Weights of a small mixture-of-experts language model, trained from scratch on English Wikipedia.
Experts: 48 experts in each of 6 layers, 2 picks a token, a sigmoid router.
Below are experts of layer 4 (counted from 0) of a mixture-of-experts language model. Rows are named router (the router's row for the expert), gate (a neuron's input weights, with its number), up (a neuron's input weights, with its number), down (a neuron's output weights, with its number) and show model dimensions 0-191. Each number is 128 + 24 x the weight over its row's rms, rounded and kept within 0 to 255. Numbers have three digits each.
After each expert's rows: a language model's description of what the expert responds to; "comes before" lists some tokens at least twice as common just after its tokens as in all text. This comes from a sample of Wikipedia text that the model never trained on. Tokens count by the router's weight.

# expert 9
router:134132165116134122161115112150122172125121152149151122148157164077132170103151125123085165173129115160120146119159144097125160108114104121122152167118115138139166123110111137126112140127132108135148090128102105102162142128112163143104128073156157108130125134129133102105141095146107124143093157145145131107127097140128141142109168108118133168164135104138114123093113132128133109102144110126117115142121139108153114095150178161181115168041128116125110155171114151125104097116062125138142149110158083104108158136123112097143141105121120147126088088195160117094109122145125132128
gate0:149103164128127141155078087141173146114122060173115102135151132138101129112163133101086177120093161145120105147171115128062090168111152107090120132105126115138101141108133118110140169106163122136106125122172129096151101150129138177101085151134128113139087164144153122122137093167136114119143148157111138129129073087144136096134133137150135134094108150121165128127140073124140126144110125115109168135125148105164143174176149108095115142134140104185121140160116135111122116126144123123158092153145093134124100117105131131119117105122144119159136111102133102128098114141131118120
up0:123110134134121156108113130152160137110152104141137144146128147127105135136104133136135138151163132087139112118149125132131133116107095159160156073103141137141141141125123114128135148155137155096135168155136096130082160094160077132106140154106103093121119157130134125089143142116122159092145116150104161142067119146101124141146145126112158088148161104161154146111134126102172155145144105091130157093101136138146096194100120174114152072158110127088089132177102151110149129167099143099140127123147134122098168089146141105120110166159146168132150149130138173122136120156102092143
down0:189126104104113129113151145140118103126122111099146118142132154181164147171114126130131134129156150125183158138101125097093114123173175153124079121164105098145105112139158155126173129144139126113115073155097117156108163098112179132157140130166151109107116092093122131155135118135147144135176170140145116126125110137132097135119104107119124144123120102114113106105140143131100135128118144125142113131098103078103169171108136113107125132153136131161097109069130182078134164148071130144108133148123132146146105100132136102103145123113094170105116148116123102138127180127122152139
It responds to: Full stops and other closing punctuation ending sentences or citation parts, often before a line break or The/He, e.g. 1999., annually., ).
comes before: "\n", " The", " In", " He", " It", " This"

# expert 23
router:133141140149148112142112096135133142075065102123153088142129164125167132075169145113094152162142137150139125106087108114085146145113131087147142157126085134176142141145151090100093065162109109138164106112128106111172123118086159161128160097153147136136137149121122107122104070184139165106125131142114145109101133160110186120134130120090119144133119112107119099132148126152138139137140117094117134139111122110137144113124144127145094148111133122110131106126137180143107143144106153121131105132119110098150151163124144135181121112114140138107106105172185133112103138167131127116
gate0:110059127106132126109067158131113108105134155101141141158150162116135137092097142124111124165181140138147160159128149107096126111132140094132135134124123144118124084135143135107140079131168106111161082164130110082126175130130151096109119109154137125186112094146144118112147064148101136139123145160163102157124102139109134145158124173059145114105115169096080113118135157137094114130147122130096145118118147116137104132126102122113121108174166148132163148097135130106140130130117130113132089138108131122152144169114121148111140087140182113118172123099135143126124123133145155131
up0:104124120139108088175130166107183130070105116109091131150141134083125137126125117118100115129088156169135116117143080085177121152154111108162111124158126099125136187133122110121121094122159109108107148087152141117101112137154101123151082165132126119123142110123094117088103138141119134111139134146102180135141123110151174135128132081127186131153114100124120138132129165106126112108134138100161197125145157142110120156139118118144111127144134166091115109122105132104141073099099154140117102103141115111126159122111124156123114162117159144145087109091150123089131103133174117126
down0:132132106122105118127110160122118095093159097111105070120091165151141129131134074101093122132129121165075104074137090132146076132092080128165154138076150118137127123122089127127117196147123170152122127106132121144132134147169137147112130154128134115085123107162116125105141100106153158120110136164129125134162133138132135170127168134116103085103171154121100123149151107107154090156105122122128128133134119150141116148117127163151131095152130128151132159150099119115115164191128106113132135134147109187114133115158100111073182132157121146110109121111120128127103151110137122128
It responds to: Head nouns ending sports and institution names or phrases, such as League, season, Cup, Championship, team, school, station.
comes before: ",", ".", " |", "\n", " (", " in"

# expert 25
router:152122170113160164138097109143133143127083147139166073134159163114160143123133136104112161150158094156121127122079091069105122134091124095145164144117108147164165127149153114058105088139126167132143112144112124107128103130110131144143141112141156103110144119141111155137108099130106118124118107149170150112138127134134156125134157087097161120090119140103143110112106111145087127148141132112113112164130114140144092086087122109137108141119092146136100120135141137172122090158103111162165120093119095102140110133173116164150138096132148128126121085164125158114145115123067156109
gate0:141141118132129158149119142142087119125139117141158091130146123110135104147107150129140145131114131151127144126108097146115137128091112143119119155157105174138137163108126105129112103142124079127141135133163106106137171102108105151152153133108152139179145095130133118099146109090140148110116113096166095158099096103154121107147133098114138129082138159148122120108143123067152127156176161103100150162100132114148162140188105132210127129122139160140099184188127118142142103159105105160112139105085140144148120121102088131173148095149100135150128111105131144134172138138131111170
up0:156163130133146119179124158145111144123145123133109120173109116091129108094081137137154120141140138122141111144179092122135144124216082123118147143100145147154136109081138127102137131156139112156129134111131135179168131140142125122136152136121119150129119135103145097098149104142079098106083131138076181071129131159101130113119146117137108119090118100082156119169085087087130130120097118120106147162127163093123155122119118148108129135130131148103141133146116120139095153115113121153070134172129118179155100084122117082143100122128125130159128132124130127114108134123122139087
down0:141162142134146147130136189148109130121159149095139097114174163100167099104105097101117100094158121111129150148123080160077143108142165108121137136139183078131129126103127108104121150127113115136068127129147126106117141161126147091148114110128124156159117112138108094127121149097127127150148142101109131145094118171154126114100162084104159145104143116154150070116100135078124118098161108075103136127129141131142090140174138121132131129109165122106154148116123130134141139101116122084137159119145161131121067159155156104123069113153137130125117111099135134127097113119096146122
It responds to: Pipes opening wiki table rows at line start, colons after infobox field names like Running time:, date digits, prime marks in coordinates.
comes before: " ", " July", " May", " October", " August", " March"

# expert 43
router:116148142162126137163126115153144139111123102190139135116182147111149144134182142140144142129190125130092118133142085133080152153113105106140150123136092128130126151134132100130092091125088115112125107142123089113155120090090121166131164096143135112109147140150130158107137131142118119146100115159122074106166102196152186149110159093073157141133078114121127139125135079132116114158148134107108151165079140147151143141121127127175099157100118121131122138162137145093092143158131129154123151152142101133110128167141120154130145132126120114110092134156137145139143151165145106115
gate0:100146118170149155187143096158114168165132121172101115170124173108131153137154119156137148106123127108098139144144132152152168078101143141118095107188146127074127142137151111106128157183108128132114143139136091098131107120119105121172164149131093074102133128169119143125140146177106109133105093132133109103184087123106130122130155119102148104128122123118126128112107148148130144103138127160135152125086120143111131155125164119122142168112103078159162094143124170118132136174149129087110123164131107140137129127157111133142129131123131113119067098156147117128134114106158107139
up0:146144124133108135106161117102113129108200110181133146127119103143125134088183134124116096149103100125137113163147083103112155141112118107135119117095086145109124136097128168133127134135114150080144162153170103085109086119142102137103119141084119116104101098098141117134141133129161122125126127086166150153127126132137148124090146133080137152101169094086117116140137087111151174135155176121102150099098142133128113105082140163100120121089163116141135150124124212128148148130128171105162119129108143126141152142146144125145150125158133103122173113155133107132147144117115143111
down0:137100098126109113150151096112124088132118142127144126193147141173149108074129128151197101129119091144110114117138111116162151099132135102125143114164134115143120128148116143102106165086134111108075142113145179115090135101110138132073111154140147113087075091111107151145116148124093108141092107146115112085131111134130108128116095126132100117126112120181177126117124120118172114127108089122097150131100125116124133129149112118182130098130115152105148137134090123133094124105108072112127150167155164152119144117101109129133148106083174135112127104113112107155149142089151140147
It responds to: Possessive apostrophe after names and nouns, as in Weaver's, friend's, plus final pieces of names and words like ick, man, death.
comes before: "s", "i", " (", "t", "ing", "o"

# expert 13
router:131119149123179143131091082129126121121106139148164110149153201118148152099145140120116112152143126178124157080135104097081148132133099090144152140116080122136119132158180100097105113133076103088138068143125147093187132144112124148126135116162173111122137148147089160155099127109116132126085147124162115091168131147110165138147150102121164138103100111120126134103118142155096145133174129090125118137103100125129140132121135151124113137132109157117135170126145147157099129131131147152089097141161099124112130133136133124152177102118137164120126132140146161122122119164099117090
gate0:123122100142135113101137134115112113100150114128117072116142129179143166125125153117094106107167120083126104129113130129118153122109158135129156145106112138141136108124117100136135145109119108108098122104125158143157123101100136122118166113154150113156125144154104115112136101111132111080071163088160070076155135153142135121136103144116142165142179116095141097127114096076127117168121099156127158086123145132161138131107148154120084132101102174102116119083100154165099137132162124136151120128107067105082149112176145127130137095161104164162116120105173124129127112105141127150
up0:119122157102162098132141135130167115118131108158123110129137101125153158106133128099144112127134136141086134109116122135151095120101128113150156119135122160095118121148115089095107154162100103134131127135118149144116104140126150143120129138150134071144104101119160142077127082141063128130139102145140120104113141124146147097168108132128147137125192142091137104100136168123134082166097120136133153065116152130101191173098172139118111160179090149130121078110136128130125141120115097124116127129125067095096086121137138153125125136071108140145115125073144133138095117109114088138
down0:080112135090168143083119099109172110153110086130079099094148132100108129129148154138125091126088164134170125145159161101096122105104128122140109143124139100108099131125116119110135153127110120131136130179134123137148142137109079090076127128135123105136152091185161164109141167121173144113144120146108109158164131117141122140139137122147115124161209129083126182140122095105093097159118098126104132133117126139142089139138138131113164140141124138107114114090131116172118131113119118154104126111104106162139143166115105128153183116160106141131146147124084133104144148141105132146
It responds to: First digit of numbers, mostly 1 and 2, starting years, scores and table figures, e.g. 1992, 2009, 23, fraction numerators.
comes before: "0", "9", " |", "8", "5", "–"

# expert 33
router:131110160111112139139108110148145121101098105115157097140132147127147140118155117095110124124173126160079103147105122143086113151139103095154141155131092142154118173142111135121115104156102124106122129159141104103159111086086119124149147095174173115107145153144135158115136097094157099126114133116173067111167096142087146156119133085099163130138135126184148098145132106149133134105138094114115114152068136113177102136106152081163119139110148103092082137135154128110110113143095099140154133090107123112143160103105171153129118133131145117156123130153161117110113145163134114145
gate0:143122160086191118158136127146132123122142115120112118109129145134113104109081148101103137112131159127153202138113158144134141112100134115180145142092135145158083148134140092140145116122140156107114144143144138101134136109159150128163141127176162132145089169153188117099109144125118091147113118090121095137142143136167119121144120099112157144114132134126116105125112140127116114110103083122156082158144101142147065167130136114149133197135142157118106120110176067114139111134097124143127129095110098111092123097129140128151152144086116086142134136129108140100188126129134129131
up0:123157131176117134106140108120146139146165103122161154143149105141125122096174174160088112148140127121097132134155115098156110135131104148148099165096079130132159114163192089133165108121159125115120119084094122122156131130134109108128104127141159122137099119145132139112128134133118126112144194113109141148119137101120092147136130109111155151141127129087106124120123160139108146130131144132141123154139156124103065118111115152147115155154160152110156101119081103125153102180156132100157095144116123132146143056097072145129088135144189116171164128121109115136126110095121122097
down0:108147132146144123103088104070127123106138106143153133096140137084176136161138120145144139127129165137098154078104109166116106128174121183078132142093111139156118123156142116134103124118148092117144161122142112090071144171067149124146112168137164126125163136131132143126108133122163103138130127161132112122123120113159149109156140116147130082172173126061073116101114139161114106108098110195146107108147115127129177095133136151119117153130148154108126120130148126141153134135151114112115148150104146144158140097156140131120151120095097121118124132117126124132166113093129141167
It responds to: Common English word stems or their first pieces before suffixes, such as work, air, head, build, form, in ordinary prose.
comes before: "ing", "ed", "er", "s", "ers", "ly"

# expert 2
router:117159137114138142154115110148102154128105126133149085123149177088168153121174143091114153131137123136097148153122112157109171143126087113130117137123110133156165159157158135127120100145107123147181088154129146156118107120087117127129116124125125108083088151142092154123087078122110106123129119144178117124111122155118127112113131119072147146124120105168097117126070106121109110089137140107088119149076080139148125111120134154129127135126113131103121156095149178098084123118092145157129164112165092134171135128153117160154119147119149116134123098163175129121132152177110141132
gate0:082109112150177134110108124105096189098092092118143135138112164139122119115123148130109165116154089091109160146122119142114119131116069136118205136127151151150107157124114164113099098129108142128139102135162116159050143103122109138114161101140129070089132121113138175154152111143109126132137085174148102126147097170119118147119128111110099100146109079123144125125085150110137157117109158158130150131101132160136148114119122129133121134162136138097122116114133138152132113137106136135135166139086120192121141106130171155142090128128134137089149149134118101122148165147120122112
up0:100113148094113152118131114126122124157115110127093165078144191126129126150144159178130123108129095145171134112155121128138160100151121148144155138152130107122143123095117128158129131106136123110146098110153148147138098128116105152135122125118189105128148138119112098157131176168084135133111144111120120173145139119177144123150128131104158171104087077107152160114155114050102135143114112127155147091157104121145092115124131149101098131127117135153130139158143163175163119166110137117117133142094139131105109117115172122127133125099136143061111130164149081140091160157141116149
down0:124140137124175137109123098192132136128088104141141111160088149125108099152132140119122120163153132124076153137151121128147120119155086102094122142121113147129142131120121106136169130127132127148122120089134119169082168132098140104122113120139131099038123183163137161122137084135145116141146107092144113095100102161110138132147115103149102102134105137134127147145091131141116121095107140191124116127153146117128157113188127122075114163166134080114102118113160145160129114097129131150127149153106172133108134129141096110138094085117160140149106127131144134162148168124097094129
It responds to: Pipe separators between cells in wiki tables of sports stats, election results and discographies, plus semicolons in numeric lists, e.g. | 41 |, 0; 0.
comes before: " ", "\n", " —", " +", " −", " N"

# expert 14
router:158109139132146162177097091123134137120079146141151122164158159120128156118113157112083130127150115147096127126098114111089130153099131111132154123159075130140132131135152147124117059133102183119130130112126083090137125123101131155135124125178159130112148169138087116113110118115131097115092181137140171117134062128140177146129124124084113146123141108152113119118136114152120125117148130104088116188121125097119135118150192138141113145090126153119112119121145150134104099124126127124154114124125123117132148151112140111198130130103147135150108097126185140088163144143129111087
gate0:174112131149142118102117172106105189177099140106183084128144130093124156118054130135121146137138134145104122099148106118126115137099114130123058143152140088106108174106118144129139108130165124130143136071112125132136115106144174170085113104141116134155171100103069135113104124114109150126124154112157119130153093131144117129101118142132122157137092165139158177166117109112107143102161115116131153164157136111155092112093128105126187136136149128136144142104081114126149144132103171153140138137137146155150117137136151121140149160129120130157109115129134131122096117157116119144
up0:174127161104146103136115112160170087096161131122080181166159128149163131133122123100163098107128135137089126123142120129155097137133130135113167160112099114119154113163152152136142149130114122154093148086102097153078154126125108137094141113125106109134135156103182082121116075153149079163108127127123138159116122179110135129155130177147081119143098131150112100089147152139137122145169108104141111137134152163126143131134129130118148140147193108116122129125125071113101140150115133117101145122108122105112170113138110165113124141144114154130112093170119143134106164162140105110
down0:125110116105114112129153118160157142131138120131086111174128133096128140143147118186185132114113149116138138153186109139158129147144113142143166147122150180156185122129157125103151125126152146117173135145109141126092129109098141123116139182143104111123124124155134154121138128141085099134135134157147133130141164126187088162133121158124120144078112129149114132138145092077164121155135060106174086121124147128141112082160087118139161096151140140096120137070125144113121081161083085149118129159135101120135147129142133124135114121147137127134149142156111110139120134121172147106
It responds to: Abstract noun endings and field labels in infoboxes and section headings, e.g. Elev-ation:, History:, Type:, Recept-ion, name, number.
comes before: " of", ":", " in", " to", "==", " for"

# expert 16
router:118134132114138132185110121118142138086111132120153138161144158101105160124159138157143128166221146158088115112140108110117119121130126128124144122137151174148156139163120111093103122110075144108180107127095066118156095118075142145155130125166139104109111126130118123129124121096105095128157172129155101132144153144103130151109147087085121146114065090144116097106120117162091126125129146102129137139111104146163122150096145120148132128111123158103113137128110111143101078150087088144139106119123101107142136133133112127132123149098110141136137099146194146155111132162104118111
gate0:105144126141124113138098137113126110158145145102146123147131120109138167141110146158115121096148100121153123091101086161128134137115138131134123118148153141145117113121135095123096129131111137180151162112108078052127123080094113107116132140166176136121082120114116115112129110152122123089122130128155121149126111146163094134138072160083114151123079136130131102133128141082142088116083152122137150133124126121168111141063143153122121113131131156187139091156078149128155107126136120163177101120090120093134124127144101155123148157106143155127137117144161090134158142191106101115
up0:113092124099093143146165160122159147147148135128126084133135097121157150149141154158166126113134125066097113131170091125165129140126185102083159165156134112135137114108117127169088146128115111077165129150101109147139117137162127098145104110169102136096139135121153146085095085114157131118157147155117109137108111127099097142114139130131145159152112118130095156134094130116120058171145132122133121086133132119126111134141145119130152090180096141106117124172164118093118137168168100130159134140099137115153151139125118118145124122140144133154092105122136141126150129159131181088
down0:155147100158141154143133147088152102088134133128144133133138115115095130118144094147111127131092164131152107143192132163149132078146143147100162115188118163124134150137113139139124129131126176144038098139152127136154135136135121094127138146194132134142106152082129119135168131134080110082125095138170129134143144118151135106090095120118084142158133150123134125161160138159149165147079164134127133136094113152106102169105131137099123132157119142143132096124129117113084116106118097112139177167114147149141091114108096107141128155151112120171135105119134124147130145113111119115
It responds to: Middle pieces of words and foreign names, often ending in a consonant, such as Balacl-av-a, Venez-uel-a, histor, olog, ograph, clud.
comes before: "a", "ed", "ic", "i", "o", "ia"

# expert 6
router:146127123146158145185127119129140137084116127143156093153143166093162129092181144128152139137138127137083144117121105076127125125149097074179162144121107153133085141155146117111121111154100143119139093114121126089154118113093134147164150097142149109136123149159121103142080118149131131155113120143117136091122124167099187119123107105086145139148102119148119120115137095145150146086179128122131106127145086157162153164140133116146128148111115155145122139163148109139108095110094113121146129105176062096128154112150136111134127137118114141123109072159174134133142122166101125097
gate0:164121143111145148140175119141121134151104122150171119156170156143174137114131134122115114094126105063141138101092126125123136131088104094106127130176127096125134113127128152101144099132144149094123086088152112158108117123124142157125125099130158120149141187135137163128101166106129114145152108134100141111125089142149128168162132133106084156109128178152135138129110149182119139128111134160129094093127100108105089150140103168103113112157116102153069066154103116109128164115129145128159127110140133071095096114140117121094125123127117145107181098132119128096152131128151138161
up0:172110171126138118156124077117148133115116118149103123115129124123153103122127076142122113115118145106162126127129122177111133132161128109116155136101103086136161116159109095125148149117147128136110109138142098125091133115134123135146136095097185121118122129122153159093113144079115092138130103094134108139101097171079142111075070141083149130122126144089154128107097115107086107130107111138138136116125126108088150086094138146110178137106143117186167090115119142116115129154095138107100144103136139089112163131146163146091134129148107101129159119164151112108160102109179108095
down0:168105144162146126139101127149097135130109120129101155080091147103121133172157124118117079088132096121137141132113159106129136153111114141127154107142143045119108092160130142148110156137135124098101132118147132141100146114176119099132136103174116137156096143120140107132079116125094131072160121102152113137090114120110140150145106143153121157092123115164170122141091107098132096192148081132117133118162120090094157114124123156148119123107135170140108107088119109107172171109114138144127113160158132088149156137130149127136131126158143114140099095107152145131164123149103108158
It responds to: Final pieces of personal and place names, especially surnames and town suffixes, e.g. Bry-an, Somerv-ille, Weym-outh, Smith, York.
comes before: ",", " |", " (", "'", " and", " was"

# expert 11
router:140141133168153135144087130144127190127135137133140121122153156126132154142125140120092114177157127137148127115128140107094156153120109104121156150130059127147141179124105128111140111137123155128170125136121118109152109089065123165133114099175129120121177150119131124118089098126084111142139153126145110113141089118136165162169140111105130118152133087135103066100100063123138119110162109107108101159111122122137130103129149087156065169090135143136104158127148135129100114157109085127116129145126085123143170117155141130140156130103122154142111121142138160109137093155116134089
gate0:083128083118163125116146138125112177145156175082130140134175148133139086159144164091095165104133102148130110094145183123122139120112131146152136144120138147126098108115101113164151144132094100130108157113100146139171089142140101119140095122145126108104129140127106104094114170152100176125159134110161116168127108155105102130152105110116175118108123114105108112120104113134107157106167121118124146128133119089157133095100133151106132149165129166153078132094107147167119153144126142094104119099126101155185117118138165129106126126118117160106080083092109119139144106156115134141
up0:182188139111143106086179121162125129090128109147124093110106116153143120117137121123159080164136144142123111171137134157149098103125159111099116089153155098130110135140108099106144155129129166121125112133142128091119157109111126123107147139153154115157113146151116121179101079104144073130123137121118125108116124069144143112088156155093134153128121134108105144133123124136154102125146135084157144104130159116142099147092131143111053107090131128086126137131150105155110107143122178160151093175166110097122114128151151141145107084123120131161170152155142137119137137134132104131
down0:152121140148174157093106153098107121112128136126112106136113153138136112133125118152126163072127118096145183163141150095138128165114138131111127105110153136136131132115147134074143142142129146114097136143096112148123145134137103146091173158106103137114128144092144121134137158125114130116103137136133119108101098100142140149141109134108159148101082130109130134146082210079158113173125127130132119132105129129088085157116192161125144121167154136120195106125087112137110111158135131120140095119137165133085154146125114116125166108171143131180155116133095138108123143076170115126
It responds to: Middle digits inside years and large numbers, especially in tables and career lists, such as 19|9|8, 20|1|4, 25,6|8|0.
comes before: "5", "4", "6", "3", "7", "8"

# expert 34
router:155131146128149149131103136153113177103130163134149096163135175115172108108190178098115122158161118166115148166096093104136101120121133107117153134115090122146120171121134091113104123152108143111163150134112089113163065118100177134098138124140176087098120128135125152090102104129127111131143156127138143101123108134089137116142145108115162131126098140124124123088100138150131112094174138081129100137058124104139149105103119134140091144120148140122112134153150140120109116118092132157165166131114082105139172149129115106141129112139130165105116113134108137092120154119094115110
gate0:111124169111109132175112096150119134051139148098140123116126143112150125133130137127120153139122120113114195159106145155111112127099147136126123083107076102116124078137110108120100115155136127104107147111145109097102133142131161168091144145138128140161119116131126102130135114160126138081145097097133129111169128120129141118141169134093133107112128148105130126172111152119128135126108147060086108129158116140115118149123136091128129170165146172145133156114166168088153121140140118120167164159098155127110124108131166140142087144106116096117126041114109110114118149126153145088
up0:159124105162104119121143149144083137136150060129138089169109094152106139136078099115155134115131128143132167153153136111076120127156109133126171116139102145118196110114116149129139097082139107174135117117110157137141134122127146122139154115128115125131115109124108107140088124101132138132115119087098108131162144135104112132138155104139115140136126125115123094144128115097107084119168124138098120119169153163140116143105155132080129161068126173100179097160150143129123132129149150122090123102085100160117098144148088134102113139168154142135124138102178155121141163099139095174
down0:136158137122118112153114120112149158107139122114131141080113100089185165132128109149094154139159107126134161123105139123158152144108129095145086162156127164156154151139173145142110071097167124105139118132157119131114154158126120106093140159138106169150105140145129132091120142126140166135156129156114155085096138168151123096115103097139132083158115100126138105154125100117129119132134138093092142123138127087102151153183133127105132124096153156092088143117095130177126129158169131118127107172122137081123119078086125157144123108113127135144140087119171114139110110114124078111
It responds to: Single digits inside numbers in tables, scores and years, plus spelled counts like two, three, several, few.
comes before: " |", ".", "0", "%", "–", ","

# expert 22
router:098123154129172133153127149166132180152126108141165116107182150105137125126145174141088151138154130148087105074090100137093131158124093105149126145118126179143118135127148120125131114145128167145157102142101089096142085108096129128089114133141150078116140150162100110075115121139088121183144116133129084122133140138095147086135119116117140112149118127148129099119136142138127136144157072117132087155112077105147122098134179115151116159109114137104133101173163156139131132105105114166135142108105116110126125178129158110162149168124135129137084111143135111111124124135098140129
gate0:155116118121155110133103118138179101116119151125124178125121120151104114159119134118107114151144098130077119113105117112131145131109116130132125140119127111148080155141126093112165146096134133123096118126118073110146105126112137141116139129135103131114160191138107086154169119085148126112132132119131171146149120126156121100139154116145083094128131155094119160096144152114127169142147122131157131186065111100099107144080160113122092121145071134109139127147190133089068152143135132144089107104071131135115148092124118123136161150120122137097117169093124128124117128183117139118
up0:155119087110132133117115121079173095162126104119136185120139096097134148116087108104122127112185072127164087130112135133128127157144175145123136137093118117138135137121099095108133133128131144127141125113091100061110112116090124113155129128157100124100169112196107101142137149138111128162133108146131143176107104118171115122139108144139111128160125152103166107128106129129109157123088126138157127139135087154130087136119138141098155173169107106113102158162130169153098133107116117132108131132102114128094153115139099167158140123151106166167142151153123127135150161169110111097
down0:090156125143133153129172165138153114159142183109168127131151122147085160115140143129080129133108165147148125134158164109121085126161141104151109150127140144063139162144160157100151136128118149085100122093128106139155130119175083162081130154118104105167152140114115130098095128139118111112116132134088109119188116109106116154123157125139176176094136109136115121132139133135161152120111151126168124097112157142115144130120133111124146109134130143115164097096139127112122123179137128134144132107136108108110098100140127129118186117157121182158140109107105125088120167097110127169
It responds to: Prepositions linking a noun or participle to its complement, mostly "of", also for, by, with, e.g. theft of, assigned by, people with.
comes before: " the", " a", " his", " its", " an", " their"

# expert 26
router:150141148103134180180087122158127131093071140125135114129159160129124153109164112127115130161153135129127126091112127124104157154125111101172154184129112152175136152139100122125140108118067156136131123082119101097142126135108154153120117105131148130096125133157127130113081122109109124131120112130117139126140122169091169140147140091117126155123122112097099108078139104138125094120146111142102112146115088116161146146090133130155097126109128135125118149164144152133124114142119080142110133109148086089130156104123162108156182109172161119114104095172171143118154154101127103071
gate0:107092095082159130115138144149115152138069125150115127140094158094126144125127111182162117169132128154150105090131090135091147110141130176115107100114138119142121111149109119142164136143136156121126130081136146115115074107085106101150151130118148125118101124131177157142118126147124102139149142133120115130120109140089119106112145141169132143123116094137112129093104114123170140089106109148141124146120155144108166102137170103199152120106104134139123126118159099141120182121138084119167143075147083083111110112167148131127146128146138177125149122101172127133136106126128174094
up0:138096168095142111162156102126092149120118108136121133125139147135130115146152130112132119151089148114136138113121105140130114150100143131115100130132132125132111090138098153143130112133100113137150145095174140122095086142132139079179118105128142107144140099155154174128120154167137135101122139118128116136120176102145087150153160137142106113102066131106106107163131147124120150129116128161111132172106118156138200112125083153135096093131173107145140146110151131153085161115067148112169146104176088111109098073132135133130135138118118177156091101093135129116139138139174155104
down0:142142138113082121117099106046090122139118155154096140118127159115131145143154109101160128128139096165147155168120127156165089112058104104155120119106122144126166091177118126141139137117127152132152102096172147133150128125150165139123148099150128115133148122149164150049110125138126147140133113133136118110140167141146117139141117151134159150165122123099070156136145134104126107138137149146171149150168090158088163086164159109132164116103109145142148104102132112104147144124133105100154105139128094163148119147140127151131129169134139163096129137120119132152127097125153113160
It responds to: Words and word pieces in titles, governments, nationalities and royalty, e.g. President, Bishop, Lieutenant-General, Minister of Finance and Public Credit, Russian government.
comes before: " of", ",", " and", "'", "ian", "ia"

# expert 21
router:140135164139168157131125102127142132109058121109135100134130176078162139123131165105118125142158158160111103110123099108130125141089101109139143143126096129154123137138142125110129107132100119119143113148129106076141091109080125142100131123151135099142157168143108120101136111141071142102148113151153118078099089146125144160145125117122147192158122115152132151116095085167131138094158139107085121165121128116162130106120168174164105169108129144084082126138170148110117112153122126156105156143149096125174131158134131110131146089130121164109147115138124154100123122158102141107
gate0:144158115145140102139115146131133127147125148134158133093145103145159080123121132156132088118146146157129089096120113127162146157087092138130132173105117126131087147149137126131101137139127159152168145161157060076123126121114117084099117133143088110107145166073139141146123109202116122087146133166116144070118131138152129110152139131129126134151187164158133141140090116131139095152106125119107127128132098112183116147077132132145133128139133135083114082156144144113149153141094150149088166129126088159135138137130137108137109128121096135131135125133151165151150124174100151109
up0:110129141101134114110149149099127085184145069137119171114176118116121136132128179117157145090152109111108149131155105138104169099122127120120126105119060123167138104132153172140157106156143156108080077104138149130121151115149129164131154150141106125132084131168127145152074120120155139163122131085152123155155108129119130153136101107095111102143121117104157153147142079154127122157134111101161111180169120154111146098114144138164117116096118140128137108132122124148123168084119132123160104153176127145123127098143148133106149134160112123106132119086169151141128134119124104165
down0:149168129103152129127115136158139143154147119078118188107122131159123122109200184152124066169104143115109073105117143157126114169094119122136111127132118100136128107098126092156129159120128126138139151139110126154166122140109110140148104107129154149120140102102120142140107103105153151080100170156165109138107172132115121115136104161096134155140144150126157118067085116126137119115097161116128126128133142119125101114147104111097134169140149126135140096120118152100149122196132135107149117098122106131125158098138105116089103169111133094131158144165139088140158149124092107107
It responds to: Percent signs after vote shares in election tables, plus signs, pipes and semicolons closing cells, and the w in website www addresses.
comes before: " |", " ", "N", ";", "W", "E"

# expert 5
router:131114126129152131141124100121100129100126108114161119163163176069140109113161107096109140125133110124104127084122113099112158122146108101166150141134112167181138111131144121063124112145075142147165121163123131105132099121043122160112136129136138109090154165123113110078147110114114111160107152168119121104088116159115162123144159128100110149146088119154140155112104135142116133126174097120113146129097091139136093098106163122130125153113152144100101122137130140142115082124100115124159121118168097109151120137150143141124159098098117166134121125156137136155084135128111095084
gate0:099086104116097133131130142130122125096125161089121105098150173178103111139134099104121145162132089116116128111112113158096153144124129154089146127136121139101106139073119118118133146151133108134153093137122139147099031075122114151170144133134120105096152164104145151104114074145144176125147143106158139168141144144122097088127092165115115161112119106132132121107117145101127119108125088093134114131100144147149118123160146125133130120089092109146129133150107093142126116127140156099136140142122166113116103112142129143151150124105145142099105130134162122121154129156209179096
up0:128115119156114077129130135121085136153091123133149156123145090097089099127154139133127157100100095132123145110129133099128145167119082107105127073112122129149113126119101114134134094143115133113127117157109117103144164141116091142138118110099111148147094128140170143131117123155127109126154108163106106110130093166139123187079121156152106144128125090151144132130143122086130100181115103112138173071141150126117122137149114137100112121118148164121126123118166132138110135112109113119096122112114088130096108089089128087178091155145128091136111138161113117148162121169223121146
down0:119121138128128155107125120102140105153140185127129147177157144145142131114164076112098150148169097147144119128106065124119117111176085134112128168139106132183134128184143138138094141083126149110128155125152141126149129119125133169128158129105161148115124185118114113120162121110120121101122115134134114086109169109134133130184133140113103102098118187136139118142149133146142148138122138134133157156120109111137153175080131130109116114134111091146112119179090118123175147132102122153130050116140120122112125132091115104118129140156124152146129109098136121158098189140108092129
It responds to: The space token opening a number inside wiki table cells after a pipe, plus minus, plus, euro and dollar signs in scores and tallies.
comes before: "1", "2", "3", " |", "4", "5"